python train.py --n_experts=16 --experts_per_token=2 --d_expert=176 --d_shared_expert=192 --hidden_act="squared_reglu" --router_score="softmax" --lr_router=0.00136 --vocab_size=8192 --norm="rmsnorm" --learning_rate=0.0139 --max_grad_norm=1.0 --max_seq_len=1024 --train_tokens=1695000000
Below are experts of layer 7 (counted from 0) of a mixture-of-experts language model. Rows are named router (the router's row for the expert), gate (a neuron's input weights, with its number), up (a neuron's input weights, with its number), down (a neuron's output weights, with its number) and show model dimensions 0-55. Each number is 50 + 10 x the weight over its row's rms, rounded and kept within 0 to 99.
After each expert's rows: "comes before" lists some tokens at least twice as common just after its tokens as in all text; "gets" lists some tokens that make up at least twice as much of what it gets as of all text. This comes from a sample of Wikipedia text that the model never trained on. Tokens count by the router's weight.

# expert 6
router:64 63 42 59 52 53 43 54 51 47 44 41 50 50 55 41 51 71 43 58 51 49 65 44 43 53 45 44 47 64 56 42 38 65 53 39 48 52 52 46 49 58 52 39 56 44 27 50 48 58 47 50 44 58 37 44
gate0:55 53 40 52 51 54 42 55 68 38 60 55 62 43 21 66 34 49 39 47 62 45 60 57 47 50 46 64 54 50 49 49 45 60 40 58 72 53 58 58 51 57 32 56 55 49 51 28 54 65 53 48 48 55 59 55
up0:45 55 56 68 36 51 68 61 39 67 34 64 56 77 62 35 49 46 65 47 57 61 34 41 60 34 51 53 49 67 39 45 52 40 48 58 51 54 54 48 35 54 47 59 44 69 39 56 53 57 46 44 64 58 53 57
down0:59 59 65 28 25 58 56 24 39 50 44 55 56 52 56 42 49 43 55 59 54 42 58 54 57 48 48 49 70 38 62 36 45 47 37 26 51 40 63 51 54 47 54 52 44 34 26 47 51 41 45 56 50 43 49 47
gate1:60 48 34 57 34 35 43 39 22 42 47 61 51 39 60 53 46 51 59 37 57 58 63 46 42 51 49 53 49 69 42 61 48 39 38 47 53 40 58 56 64 56 45 56 53 58 48 52 36 41 52 43 65 40 49 42
up1:68 58 37 54 44 49 54 38 37 37 54 53 39 56 51 55 54 45 55 33 60 54 38 54 55 48 38 43 63 45 54 49 61 50 37 68 70 57 45 53 55 58 31 47 74 43 66 56 50 31 46 53 44 52 53 61
down1:41 57 52 69 45 46 62 48 43 67 42 57 32 62 66 55 49 41 52 52 51 58 68 44 43 47 25 35 45 57 40 58 60 61 51 46 60 46 55 43 49 62 39 42 52 67 62 35 46 73 63 39 56 45 59 77
gate2:60 53 54 51 50 63 49 59 56 42 58 33 55 47 43 57 46 58 57 49 57 57 44 51 45 45 45 46 59 68 45 52 63 55 57 59 49 53 64 45 45 52 46 74 44 43 43 38 56 41 48 45 26 47 54 47
up2:58 48 45 58 45 35 42 38 51 62 41 54 53 62 53 62 50 52 49 54 33 49 47 46 60 57 41 48 57 38 48 47 39 48 41 52 60 54 75 65 58 56 52 63 47 46 57 59 47 56 49 31 48 69 47 48
down2:51 57 45 50 39 51 48 30 50 55 68 54 70 62 56 65 50 55 55 54 46 65 50 39 41 43 55 50 42 48 53 57 41 30 54 41 45 66 56 46 36 54 60 46 48 53 44 46 42 42 40 60 43 51 39 44
gate3:67 53 53 39 54 42 34 50 37 48 35 56 50 51 56 44 48 63 37 37 48 63 48 55 63 68 45 33 56 67 58 32 38 60 57 52 49 60 30 47 53 28 31 60 26 66 34 42 46 46 51 48 36 52 49 37
up3:56 43 64 47 46 56 61 41 44 49 60 55 46 60 63 36 50 32 57 51 51 55 45 38 29 32 31 51 49 48 52 51 42 65 64 44 36 36 50 40 52 39 48 56 28 48 39 50 30 35 72 41 46 64 44 50
down3:44 51 54 52 47 37 38 59 47 45 23 61 39 55 68 45 58 41 34 36 57 45 58 44 36 35 65 55 30 49 47 53 54 49 35 54 49 47 55 39 42 57 50 37 49 54 49 26 52 43 45 60 57 33 59 58
gate4:67 62 47 63 49 62 55 49 34 42 55 60 60 42 42 47 46 51 52 60 42 43 50 49 74 49 50 56 42 37 40 19 31 42 47 32 67 46 29 38 35 55 52 64 39 71 59 62 42 80 70 69 41 31 43 37
up4:52 46 57 64 46 37 55 39 37 54 60 64 43 49 29 40 43 45 38 46 51 44 62 55 68 44 40 59 33 40 34 43 44 45 36 39 68 48 43 45 48 72 43 59 51 54 55 38 49 44 51 60 29 36 26 49
down4:60 58 43 47 40 50 41 60 56 62 42 59 71 66 64 59 58 48 42 52 51 61 79 38 82 45 51 35 61 44 54 49 58 46 67 36 53 86 52 61 46 59 53 50 45 57 47 45 54 64 39 57 43 57 52 38
comes before: " |", ".", "–", ",", ";", "%"
gets: " 1", " 2", " 0", " 3", "1", "0"

# expert 13
router:53 38 55 35 47 56 32 57 49 55 49 48 33 47 53 60 61 73 47 62 50 37 50 56 56 60 71 52 39 60 55 56 36 66 46 48 63 54 70 43 45 41 39 42 44 67 36 41 35 54 37 48 56 46 65 63
gate0:28 66 50 28 44 44 66 46 40 43 48 42 69 43 54 43 49 42 50 47 66 43 43 26 57 56 48 34 41 39 61 52 37 47 44 59 47 52 58 50 53 46 31 50 49 57 44 40 56 34 60 51 52 52 40 63
up0:59 47 41 45 59 55 52 63 39 48 65 33 62 42 38 43 53 60 46 50 46 47 45 47 71 57 58 42 38 38 67 48 70 38 43 61 55 40 55 49 57 40 45 33 49 54 61 54 41 51 57 50 69 67 55 57
down0:40 65 60 47 59 37 43 55 52 43 62 24 58 50 59 36 53 31 58 50 63 66 47 44 34 49 51 41 47 36 41 52 53 57 42 40 60 44 45 42 47 48 52 52 43 46 49 55 36 40 61 39 17 50 36 44
gate1:51 60 53 53 56 43 46 64 35 46 42 49 39 42 54 64 51 42 66 44 60 71 41 53 49 44 44 34 42 57 42 40 43 60 47 46 54 41 39 57 49 38 70 57 41 49 49 66 56 47 50 52 41 55 38 65
up1:50 40 46 59 52 56 58 51 49 40 57 59 59 49 33 51 52 57 56 48 57 43 50 66 27 55 56 26 45 50 41 45 43 47 56 33 33 48 42 49 39 62 58 45 48 31 51 40 51 56 74 52 46 50 52 58
down1:61 55 58 52 37 57 46 56 46 52 58 61 59 40 54 40 54 66 52 48 56 65 31 51 51 44 46 50 46 42 53 66 52 27 47 48 13 42 46 52 52 71 59 49 56 64 55 46 49 62 54 55 42 45 48 58
gate2:53 37 49 42 52 53 40 68 36 41 46 50 34 74 39 49 44 39 42 54 39 39 42 54 65 42 62 51 26 33 50 55 62 53 49 68 50 52 42 35 58 37 51 65 57 54 51 50 46 39 41 32 49 23 32 49
up2:49 33 42 56 54 63 58 65 48 32 51 39 52 61 50 51 52 46 47 51 48 47 48 47 53 34 69 63 30 53 57 53 54 55 46 49 52 62 32 35 55 34 31 43 50 53 41 55 49 33 47 38 49 43 54 50
down2:38 78 75 44 45 39 58 46 38 60 67 35 50 54 35 59 49 54 57 55 51 64 48 63 54 52 51 41 50 42 54 61 28 45 72 47 42 53 30 41 43 55 43 45 54 59 53 53 48 60 34 52 48 55 46 37
gate3:54 39 43 39 44 63 41 64 39 33 39 36 53 47 55 28 50 40 41 54 58 51 28 48 53 42 56 62 47 65 39 49 47 48 33 50 48 43 42 42 51 57 53 45 48 42 60 57 49 42 77 65 51 53 45 40
up3:60 45 49 42 44 61 46 53 50 37 52 48 38 42 55 32 52 33 55 45 61 59 46 44 54 41 32 63 45 56 45 64 69 59 43 48 52 31 32 37 66 63 58 46 42 51 41 70 55 53 48 45 43 55 57 40
down3:56 59 54 61 42 45 49 56 58 62 48 40 46 35 47 58 45 46 50 35 70 68 57 52 52 51 47 48 51 45 61 56 42 63 36 59 56 41 49 56 47 66 38 53 61 56 38 61 52 42 45 65 51 36 43 49
gate4:42 39 50 54 54 55 41 47 53 61 52 59 72 41 39 70 72 50 51 60 47 34 48 46 61 46 65 65 49 33 50 39 53 57 53 44 62 52 60 47 41 50 42 47 64 38 68 67 51 44 59 39 44 28 41 53
up4:49 43 53 61 46 51 42 38 46 62 45 49 33 21 43 33 39 57 60 44 47 44 47 46 58 59 35 46 52 53 49 52 37 53 49 63 54 51 53 49 49 44 29 69 42 74 35 47 54 40 46 54 38 60 39 52
down4:57 44 42 41 63 40 46 52 43 42 61 63 37 33 58 49 36 32 48 65 28 48 56 36 52 32 62 36 56 67 41 47 65 55 54 31 53 44 58 48 43 56 58 53 48 61 54 44 41 58 46 66 42 39 53 38
comes before: " the", ")", "|", "–", " he", " a"
gets: ",", " as", "  ", " at", " –", "t"

# expert 12
router:59 44 46 51 56 62 62 60 49 36 49 41 33 37 62 33 54 34 57 40 53 66 51 41 34 43 36 50 47 43 35 66 43 33 44 37 65 37 63 38 45 29 54 40 54 65 37 51 47 44 40 50 57 53 55 40
gate0:46 53 40 39 42 66 71 51 62 55 46 56 63 38 52 60 58 50 64 55 75 55 44 53 30 41 38 42 64 57 53 45 45 56 36 65 63 67 39 54 59 56 47 32 65 60 40 62 50 38 52 64 44 55 35 61
up0:47 64 46 61 49 69 45 55 59 37 51 57 48 47 42 51 63 47 80 31 47 57 56 69 72 52 53 54 68 34 42 51 49 56 44 45 42 43 44 49 73 44 48 59 40 55 51 35 64 54 65 44 53 48 35 56
down0:56 42 54 35 48 49 52 56 37 57 44 49 44 42 51 63 37 49 42 22 45 52 61 58 40 45 47 64 47 59 67 55 42 37 47 74 43 53 45 69 67 51 55 55 41 53 54 47 51 48 31 56 65 69 39 58
gate1:49 54 50 41 52 74 46 40 50 45 40 64 45 34 62 55 41 51 44 44 48 42 43 49 31 34 58 51 43 40 75 40 23 36 42 56 47 50 59 35 48 36 53 34 37 57 29 55 53 41 42 43 54 48 38 55
up1:59 52 56 47 44 59 38 33 53 56 57 48 45 50 43 49 52 46 29 53 70 56 66 50 46 60 48 64 50 57 52 39 34 55 63 39 56 56 56 39 41 47 51 34 47 45 67 32 52 56 50 50 46 27 54 39
down1:58 45 39 53 45 61 48 51 45 45 51 53 60 62 49 42 65 69 45 59 34 47 50 44 50 48 63 46 54 46 64 37 60 45 32 51 54 58 46 53 48 49 57 53 49 51 45 51 58 42 73 40 50 52 46 48
gate2:57 55 42 36 62 55 40 51 44 41 42 51 37 36 43 46 51 49 40 49 58 57 47 48 39 39 56 60 62 39 39 58 58 67 41 41 71 39 41 31 62 37 34 63 43 47 40 39 68 76 58 52 49 38 42 33
up2:56 50 52 54 41 65 60 44 35 63 61 53 36 32 64 37 44 54 47 62 56 32 55 57 63 56 44 41 41 56 47 58 37 32 50 60 56 61 78 45 56 66 49 56 64 64 58 56 71 69 68 56 53 57 57 59
down2:63 60 54 55 41 35 34 48 63 58 55 76 61 48 46 62 43 55 61 30 49 51 50 51 34 50 68 47 40 46 46 55 53 53 59 40 60 32 31 51 51 38 53 56 57 66 42 44 59 44 62 44 49 53 62 43
gate3:49 48 27 54 48 56 50 55 56 41 35 35 38 40 67 42 38 66 49 45 45 50 44 56 43 62 37 56 50 61 56 56 54 54 48 50 46 46 74 49 57 67 59 46 51 62 51 51 48 66 51 62 61 43 40 49
up3:27 44 46 42 54 46 53 52 44 40 64 37 44 58 57 61 57 46 49 49 56 60 53 46 52 56 54 48 55 48 57 60 64 50 51 48 65 44 51 44 57 35 60 51 47 38 47 53 51 58 54 40 54 69 37 58
down3:65 54 46 65 59 59 39 54 48 74 55 52 43 56 56 51 47 44 51 29 55 61 36 66 55 51 48 46 50 57 33 49 65 61 55 49 51 56 44 60 45 56 25 58 38 67 39 71 43 30 53 44 40 65 51 35
gate4:58 66 48 41 58 56 64 54 54 43 49 38 57 45 57 56 54 51 56 50 44 71 43 51 42 60 50 47 44 28 66 56 55 47 43 49 50 44 69 44 41 56 54 45 67 58 43 37 45 40 45 72 43 53 44 60
up4:52 68 49 45 51 45 61 60 45 48 47 51 51 59 48 52 31 40 46 66 48 61 39 54 46 62 31 35 53 44 58 72 46 47 35 59 50 48 53 46 22 61 52 55 46 39 29 39 49 50 39 56 53 37 52 50
down4:59 49 36 23 54 61 55 49 52 45 51 56 49 61 55 59 62 49 55 48 39 44 44 60 65 60 33 62 37 28 44 57 47 78 60 45 66 43 62 25 32 67 53 60 66 58 49 57 43 45 68 51 50 48 24 55
comes before: "-", "|", ":", ")", "ing", " •"
gets: "-", "\n", ")", " South", "d", " •"

# expert 7
router:55 29 52 65 54 40 38 76 64 35 22 49 45 59 36 47 51 38 34 43 62 57 51 59 42 51 58 59 50 54 42 31 52 23 47 58 54 56 51 73 44 40 47 60 48 46 31 40 51 67 52 47 53 59 58 50
gate0:15 54 50 54 44 31 56 83 42 59 50 46 61 53 59 59 47 58 36 49 48 31 35 39 48 40 34 60 62 41 60 43 58 50 35 23 55 55 54 49 53 54 56 45 42 53 56 46 68 48 52 51 45 59 52 35
up0:70 41 61 53 45 72 62 44 65 41 46 52 54 45 48 49 52 40 47 46 44 69 57 53 55 46 58 55 36 36 31 72 41 48 52 58 54 43 36 53 43 48 28 44 41 54 64 51 49 46 37 53 52 42 44 74
down0:52 60 63 39 64 53 54 61 27 50 76 53 40 54 54 56 64 50 51 43 52 40 59 47 59 49 66 40 55 41 44 56 59 58 67 52 52 37 42 50 53 49 29 66 54 50 51 50 51 30 43 57 44 66 43 39
gate1:53 49 47 67 48 73 43 41 48 44 23 48 56 41 36 44 53 44 49 51 75 39 44 42 58 48 63 49 50 55 62 45 51 49 55 64 41 29 51 44 47 39 43 49 64 61 41 54 59 58 53 28 48 59 44 24
up1:69 54 64 39 48 43 58 64 44 55 56 41 57 62 56 46 51 31 57 52 37 53 54 66 38 52 44 36 23 35 56 53 65 36 49 34 42 74 67 49 42 58 72 52 54 44 56 67 45 34 52 57 56 42 70 48
down1:61 47 59 37 64 82 45 47 41 70 76 56 63 76 60 55 41 47 53 57 48 63 50 43 54 57 59 42 53 46 47 37 51 54 36 73 55 41 54 52 48 54 53 36 60 36 43 43 24 43 60 35 35 58 48 58
gate2:66 50 43 53 61 44 66 38 55 44 41 32 51 44 53 42 45 46 44 42 41 49 61 40 67 26 49 59 34 37 56 39 58 61 57 55 46 72 44 62 48 27 49 48 34 49 49 48 36 57 49 57 51 48 40 58
up2:59 52 49 61 52 30 40 51 60 64 69 55 24 51 41 51 52 50 34 52 34 45 68 62 45 60 52 72 50 57 33 44 38 44 58 50 59 60 50 38 39 48 41 66 53 30 47 47 43 48 37 52 55 42 45 49
down2:42 51 33 58 53 51 46 56 46 50 50 50 59 67 58 45 61 58 41 44 66 66 60 60 43 43 58 39 43 48 47 70 43 60 53 55 60 37 22 60 64 49 39 59 44 47 66 40 56 40 49 59 40 48 71 45
gate3:64 49 49 62 40 42 39 49 49 56 50 67 47 55 63 57 53 56 44 57 36 46 48 39 54 68 57 67 24 42 50 44 46 41 39 46 58 59 52 42 54 48 29 69 50 53 48 50 24 39 52 58 36 62 52 45
up3:67 60 41 34 55 39 64 49 49 54 49 47 49 47 55 75 44 46 36 63 58 51 43 40 43 50 36 55 47 50 59 45 44 40 49 28 47 41 66 57 46 41 54 52 71 70 31 49 51 49 55 54 49 49 43 42
down3:69 44 48 46 55 60 49 62 59 66 47 54 45 49 35 43 51 59 49 63 68 63 47 44 58 50 46 46 30 52 66 37 32 40 50 58 56 46 71 56 24 43 54 62 61 52 28 57 51 50 48 54 42 61 47 34
gate4:58 44 41 57 51 44 46 64 40 49 38 48 42 55 45 61 51 63 39 43 54 54 46 38 58 45 61 54 40 41 52 62 51 46 53 38 43 53 20 52 55 65 66 50 54 51 43 50 22 51 47 51 44 63 58 54
up4:49 48 59 48 47 48 47 46 57 55 44 46 65 31 68 44 61 42 49 45 42 48 53 48 37 58 54 55 52 56 49 33 38 53 42 65 46 48 63 53 44 65 42 46 33 49 61 47 43 42 64 72 81 52 41 44
down4:32 41 51 34 47 34 47 62 62 62 45 34 60 54 54 47 33 53 63 63 35 63 49 50 44 49 49 36 53 57 42 50 37 61 46 50 60 39 50 61 35 45 55 48 58 48 50 32 47 45 55 68 67 44 48 59
comes before: " was", " a", " is", " the", " to", " be"
gets: " was", " is", " he", " that", " were", " He"

# expert 3
router:49 50 41 47 49 43 52 32 55 54 44 43 56 61 56 53 36 48 60 62 48 59 47 63 48 58 43 42 61 54 53 70 58 54 60 49 55 41 39 57 50 37 57 47 54 42 52 42 55 54 62 37 49 38 51 76
gate0:55 41 36 51 48 40 71 42 43 42 47 55 53 47 52 47 38 55 58 26 66 52 56 40 45 44 53 39 46 48 35 50 65 54 53 50 59 49 27 60 33 34 61 55 71 27 67 60 66 45 49 31 67 33 47 53
up0:39 45 52 58 42 47 46 61 79 75 49 27 48 56 80 57 51 49 54 65 27 51 48 56 41 35 56 51 41 63 72 39 55 72 66 47 60 42 51 51 45 45 54 41 51 72 37 46 51 48 57 64 63 69 56 58
down0:52 49 42 39 44 49 46 36 62 44 54 57 45 64 43 53 59 50 40 43 47 60 63 62 64 47 53 46 51 44 61 53 55 33 56 55 41 55 59 33 60 41 49 56 45 49 47 54 37 59 44 70 56 44 55 37
gate1:42 49 51 61 47 39 49 65 54 31 49 52 46 40 45 65 42 50 68 52 55 44 60 49 32 52 38 51 64 48 37 52 41 63 63 63 58 38 55 41 57 44 43 41 39 37 48 42 63 38 52 53 31 36 50 43
up1:55 56 52 54 44 48 40 53 60 42 57 48 44 43 59 46 49 53 54 60 42 51 60 43 39 50 44 69 29 44 39 45 61 59 61 55 51 46 44 64 59 39 41 30 47 50 43 45 34 48 44 42 34 51 42 45
down1:39 45 60 57 38 50 45 64 50 56 54 48 53 61 45 31 38 54 57 51 50 45 52 49 39 56 65 47 38 54 52 60 61 61 40 35 36 19 41 45 48 47 37 53 59 45 56 50 55 59 56 63 43 51 54 49
gate2:64 66 37 38 46 50 49 44 51 36 40 50 40 49 60 54 56 40 40 54 54 48 39 61 51 50 44 44 40 49 60 43 57 35 47 28 74 45 63 49 35 47 57 63 61 49 45 34 49 52 43 37 37 49 41 67
up2:61 31 63 52 60 50 51 57 55 55 39 37 46 37 55 44 63 42 53 66 54 53 63 35 47 56 40 45 62 57 71 33 64 41 57 44 38 55 47 54 35 48 69 45 35 70 66 54 28 36 45 58 42 57 31 67
down2:41 44 38 56 44 48 46 71 58 51 27 70 60 49 58 52 58 65 62 58 47 56 56 47 27 40 42 54 58 42 43 51 50 52 50 32 38 65 70 50 38 28 60 60 52 36 48 36 53 39 43 33 50 57 35 75
gate3:44 36 50 40 59 56 44 42 56 32 46 35 45 50 51 33 52 49 44 50 48 72 61 42 61 48 39 60 61 56 45 54 61 56 51 40 32 35 39 65 66 47 43 52 55 70 48 61 36 28 62 49 39 48 55 35
up3:38 42 47 53 47 42 49 43 48 48 54 62 47 41 43 42 53 48 55 41 62 30 66 50 48 28 62 52 43 44 48 50 40 48 44 48 39 49 56 44 30 66 39 47 33 57 53 45 54 63 66 57 53 33 44 59
down3:46 42 48 40 46 38 51 48 50 53 58 49 62 50 64 28 37 48 49 49 35 44 52 39 61 38 37 40 65 60 40 40 41 64 50 34 43 55 38 56 32 51 36 52 38 45 55 59 32 47 39 64 52 47 56 74
gate4:55 45 51 50 60 52 52 60 43 49 54 35 43 57 48 54 46 69 38 61 54 49 44 55 65 46 58 49 51 66 44 46 36 38 56 69 60 47 49 48 53 48 50 45 60 58 54 49 63 40 58 63 52 57 53 57
up4:25 53 47 35 50 51 48 52 45 51 54 52 46 44 76 51 43 65 38 53 42 51 44 46 40 50 51 36 52 56 50 46 44 45 35 55 62 57 29 37 51 48 60 47 49 31 42 52 41 53 51 62 60 64 44 48
down4:66 41 52 41 58 51 58 27 39 61 55 60 41 53 66 51 62 55 44 49 50 57 47 26 56 42 69 53 34 51 43 60 53 54 51 40 42 38 47 37 42 44 30 61 42 42 60 44 45 65 43 54 50 43 63 53
comes before: "-", "|", "  ", "\n", " \"", " 1"
gets: "\n", " |", "|", "-", " h", " Mid"

# expert 2
router:40 46 44 50 44 50 49 74 60 45 53 58 61 54 54 70 52 56 55 37 64 61 29 44 42 50 48 56 48 38 41 54 50 58 37 55 67 50 42 61 50 45 50 56 49 43 55 54 46 47 57 35 58 49 50 38
gate0:53 54 58 56 49 61 53 57 43 49 61 44 54 53 53 65 42 51 45 62 49 52 27 35 44 43 43 53 33 39 60 62 39 58 47 50 50 27 56 44 40 56 42 59 47 33 45 46 32 45 61 49 53 47 43 68
up0:33 59 48 25 56 56 65 74 52 36 66 61 50 48 37 46 62 48 53 54 51 32 35 50 55 41 61 57 35 49 57 60 52 56 58 58 52 28 58 46 47 46 54 27 52 41 59 51 41 37 36 65 53 61 63 68
down0:61 56 62 44 68 48 58 62 40 31 48 66 61 53 45 32 48 37 58 50 53 36 44 54 56 54 59 50 38 43 63 77 52 33 63 55 54 40 46 51 59 65 52 39 58 49 54 57 39 69 49 55 37 36 29 47
gate1:40 43 38 47 50 58 51 55 46 49 60 52 47 47 55 68 51 49 49 48 42 49 48 50 59 49 57 61 41 60 39 59 47 50 49 40 68 56 54 46 55 64 29 57 62 60 37 51 47 56 54 32 49 32 50 63
up1:58 47 73 58 62 44 52 53 45 51 60 41 41 46 47 50 68 54 35 59 48 54 58 54 53 31 50 62 39 46 58 63 70 55 62 45 47 55 65 56 41 63 33 48 53 48 37 59 46 39 45 64 48 55 39 35
down1:40 65 55 50 37 44 39 62 34 46 61 62 50 51 46 35 63 35 53 52 43 53 62 43 61 39 51 45 39 41 44 48 78 61 72 51 55 54 48 65 55 45 59 46 42 57 46 53 43 38 43 48 54 51 42 52
gate2:53 58 39 45 43 62 53 58 47 47 37 50 44 43 60 60 36 38 58 45 56 58 47 61 54 50 64 48 35 40 60 35 51 55 59 54 47 40 58 46 59 32 30 40 29 41 57 26 34 56 53 40 57 52 61 36
up2:50 30 46 43 50 48 51 63 43 54 59 50 36 41 46 42 54 52 61 43 58 25 63 46 54 49 76 48 32 54 44 58 59 48 56 60 50 53 34 68 61 51 47 37 54 55 74 50 47 72 49 61 55 39 35 59
down2:59 50 56 47 41 52 44 53 47 52 39 46 53 57 55 72 62 47 62 56 44 61 55 55 45 99 39 51 38 44 57 27 46 61 51 41 29 61 46 52 56 43 50 60 50 69 35 36 34 39 36 50 58 63 52 43
gate3:39 54 50 60 48 59 59 42 64 35 47 51 49 71 48 64 53 47 48 52 47 59 35 45 55 65 55 50 55 36 33 62 52 55 46 51 48 55 39 52 50 33 56 52 43 49 47 31 44 21 49 51 42 63 43 53
up3:50 42 51 35 60 59 45 53 49 50 55 44 54 45 65 62 40 36 57 51 62 44 58 44 62 55 36 45 62 56 60 58 43 37 55 49 53 66 56 62 53 53 44 28 44 42 44 54 47 50 48 42 57 64 40 46
down3:36 59 57 74 37 45 41 55 69 50 53 52 60 51 37 51 49 55 59 58 61 54 43 60 40 62 46 44 44 41 58 46 44 53 31 60 41 55 57 64 47 80 37 51 48 50 41 60 49 62 31 66 71 48 39 49
gate4:42 58 43 55 53 56 51 57 50 48 48 46 35 62 33 51 50 45 40 40 40 42 57 42 57 56 54 44 61 42 49 61 64 34 64 36 47 42 28 34 40 40 48 60 37 66 41 62 39 55 40 48 63 43 78 50
up4:47 45 57 53 44 48 40 40 50 45 48 50 71 37 60 46 52 42 41 61 57 52 48 39 40 39 42 64 46 54 74 41 36 46 38 67 58 60 52 40 59 49 62 53 54 45 50 45 32 47 39 41 52 63 38 49
down4:65 61 31 33 59 66 58 57 60 56 46 37 53 44 61 57 55 53 67 58 52 50 42 46 36 58 39 42 60 51 46 56 74 46 37 48 39 49 51 43 70 46 52 45 56 44 52 56 44 58 57 69 53 40 42 50
comes before: " the", " of", ".", " in", " and", " a"
gets: " in", "s", " of", " on", " for", " In"

# expert 15
router:45 47 32 54 66 52 42 48 52 42 38 51 50 61 45 44 67 57 41 51 53 42 59 66 58 46 50 65 39 41 58 45 60 56 45 62 46 58 68 51 50 65 52 44 38 48 48 55 59 51 57 63 39 37 37 45
gate0:32 57 33 43 53 68 43 58 29 34 42 39 62 47 44 52 46 36 46 50 44 65 36 68 49 48 41 46 61 46 57 59 35 50 62 60 50 38 53 42 53 56 59 39 57 53 43 40 38 49 65 66 44 43 42 57
up0:45 48 43 69 52 54 53 45 42 44 53 35 43 62 45 36 55 68 60 44 41 43 55 56 63 44 50 37 46 50 63 35 53 58 37 72 55 48 65 43 52 49 32 30 44 58 61 48 42 48 67 57 60 70 39 50
down0:43 59 62 31 48 53 65 27 73 68 28 52 45 64 58 39 42 53 48 60 37 45 52 63 65 53 42 49 39 60 37 42 37 62 37 13 57 50 46 41 36 45 55 75 59 44 56 46 65 57 56 52 42 31 52 46
gate1:60 48 35 56 51 36 61 44 45 53 42 50 48 46 50 49 59 46 57 47 62 47 51 28 40 67 32 77 45 50 67 36 43 62 46 47 61 57 35 45 39 31 36 64 48 47 75 45 44 63 69 62 57 71 66 43
up1:64 73 59 54 58 44 43 37 76 54 61 57 65 52 39 63 54 44 46 59 53 61 47 37 62 39 55 49 48 47 52 62 53 51 52 68 43 66 53 43 67 66 59 42 57 61 46 54 56 59 34 60 55 41 30 58
down1:49 26 62 44 60 62 23 58 46 65 72 69 53 57 44 49 47 54 63 57 42 25 55 66 75 37 53 60 43 44 52 46 49 47 45 47 51 43 74 49 25 60 60 49 46 44 61 55 46 55 46 45 49 48 48 50
gate2:52 53 67 52 61 45 51 46 54 53 30 40 74 74 56 45 61 71 60 48 66 58 47 56 54 47 37 63 61 46 39 38 46 60 60 61 53 52 36 66 62 60 57 50 56 30 32 54 72 43 50 60 57 64 62 49
up2:52 52 66 48 50 70 43 55 48 50 46 42 52 51 33 70 59 48 49 61 41 58 39 56 53 56 57 30 43 38 56 56 44 31 62 44 59 46 71 52 38 51 58 62 50 55 62 53 38 66 54 52 54 50 56 40
down2:58 59 33 30 58 47 35 30 42 45 36 52 58 55 57 53 52 51 61 54 51 54 42 30 34 49 63 27 61 36 52 54 39 47 62 52 53 51 55 47 36 54 59 34 45 50 64 50 59 59 46 62 57 57 83 55
gate3:52 37 51 38 70 44 41 41 37 32 55 48 49 44 40 54 50 45 50 55 63 37 52 44 60 53 59 57 55 41 59 46 50 52 48 41 53 44 43 41 54 60 52 72 67 61 48 52 59 56 51 49 44 67 29 53
up3:44 43 67 35 62 42 29 59 55 41 47 46 30 51 50 48 55 39 41 36 67 59 61 39 52 57 61 48 69 47 48 44 44 54 30 43 47 62 48 42 66 38 54 76 51 55 53 42 58 46 55 51 51 46 40 60
down3:38 51 52 69 72 36 75 70 58 36 49 42 41 44 65 54 42 74 51 40 57 46 54 59 38 47 61 65 47 31 66 51 58 35 59 44 50 55 76 62 40 43 61 35 37 50 50 66 50 37 69 57 39 53 44 49
gate4:42 53 43 74 37 68 54 48 56 46 46 51 51 56 49 56 56 56 44 52 51 45 57 34 44 46 57 58 58 48 44 44 68 46 51 45 60 33 72 56 51 52 65 40 59 28 43 58 39 69 65 47 54 33 52 56
up4:63 57 62 48 50 61 43 63 49 44 42 46 56 37 47 77 37 39 32 51 50 52 38 58 41 53 77 55 40 50 82 72 54 40 43 56 55 58 36 43 64 57 52 51 45 58 62 42 43 51 55 53 35 40 56 61
down4:43 69 26 44 74 56 69 42 56 33 31 50 44 42 58 48 66 53 56 67 58 58 32 41 58 21 47 43 54 48 37 53 50 49 53 52 58 43 49 51 43 43 54 53 54 50 64 49 53 51 56 52 54 54 41 49
comes before: "\n\n", "\n", "=", "  ", " The", " 0"
gets: ".", " |", "\n\n", ":", ";", " ="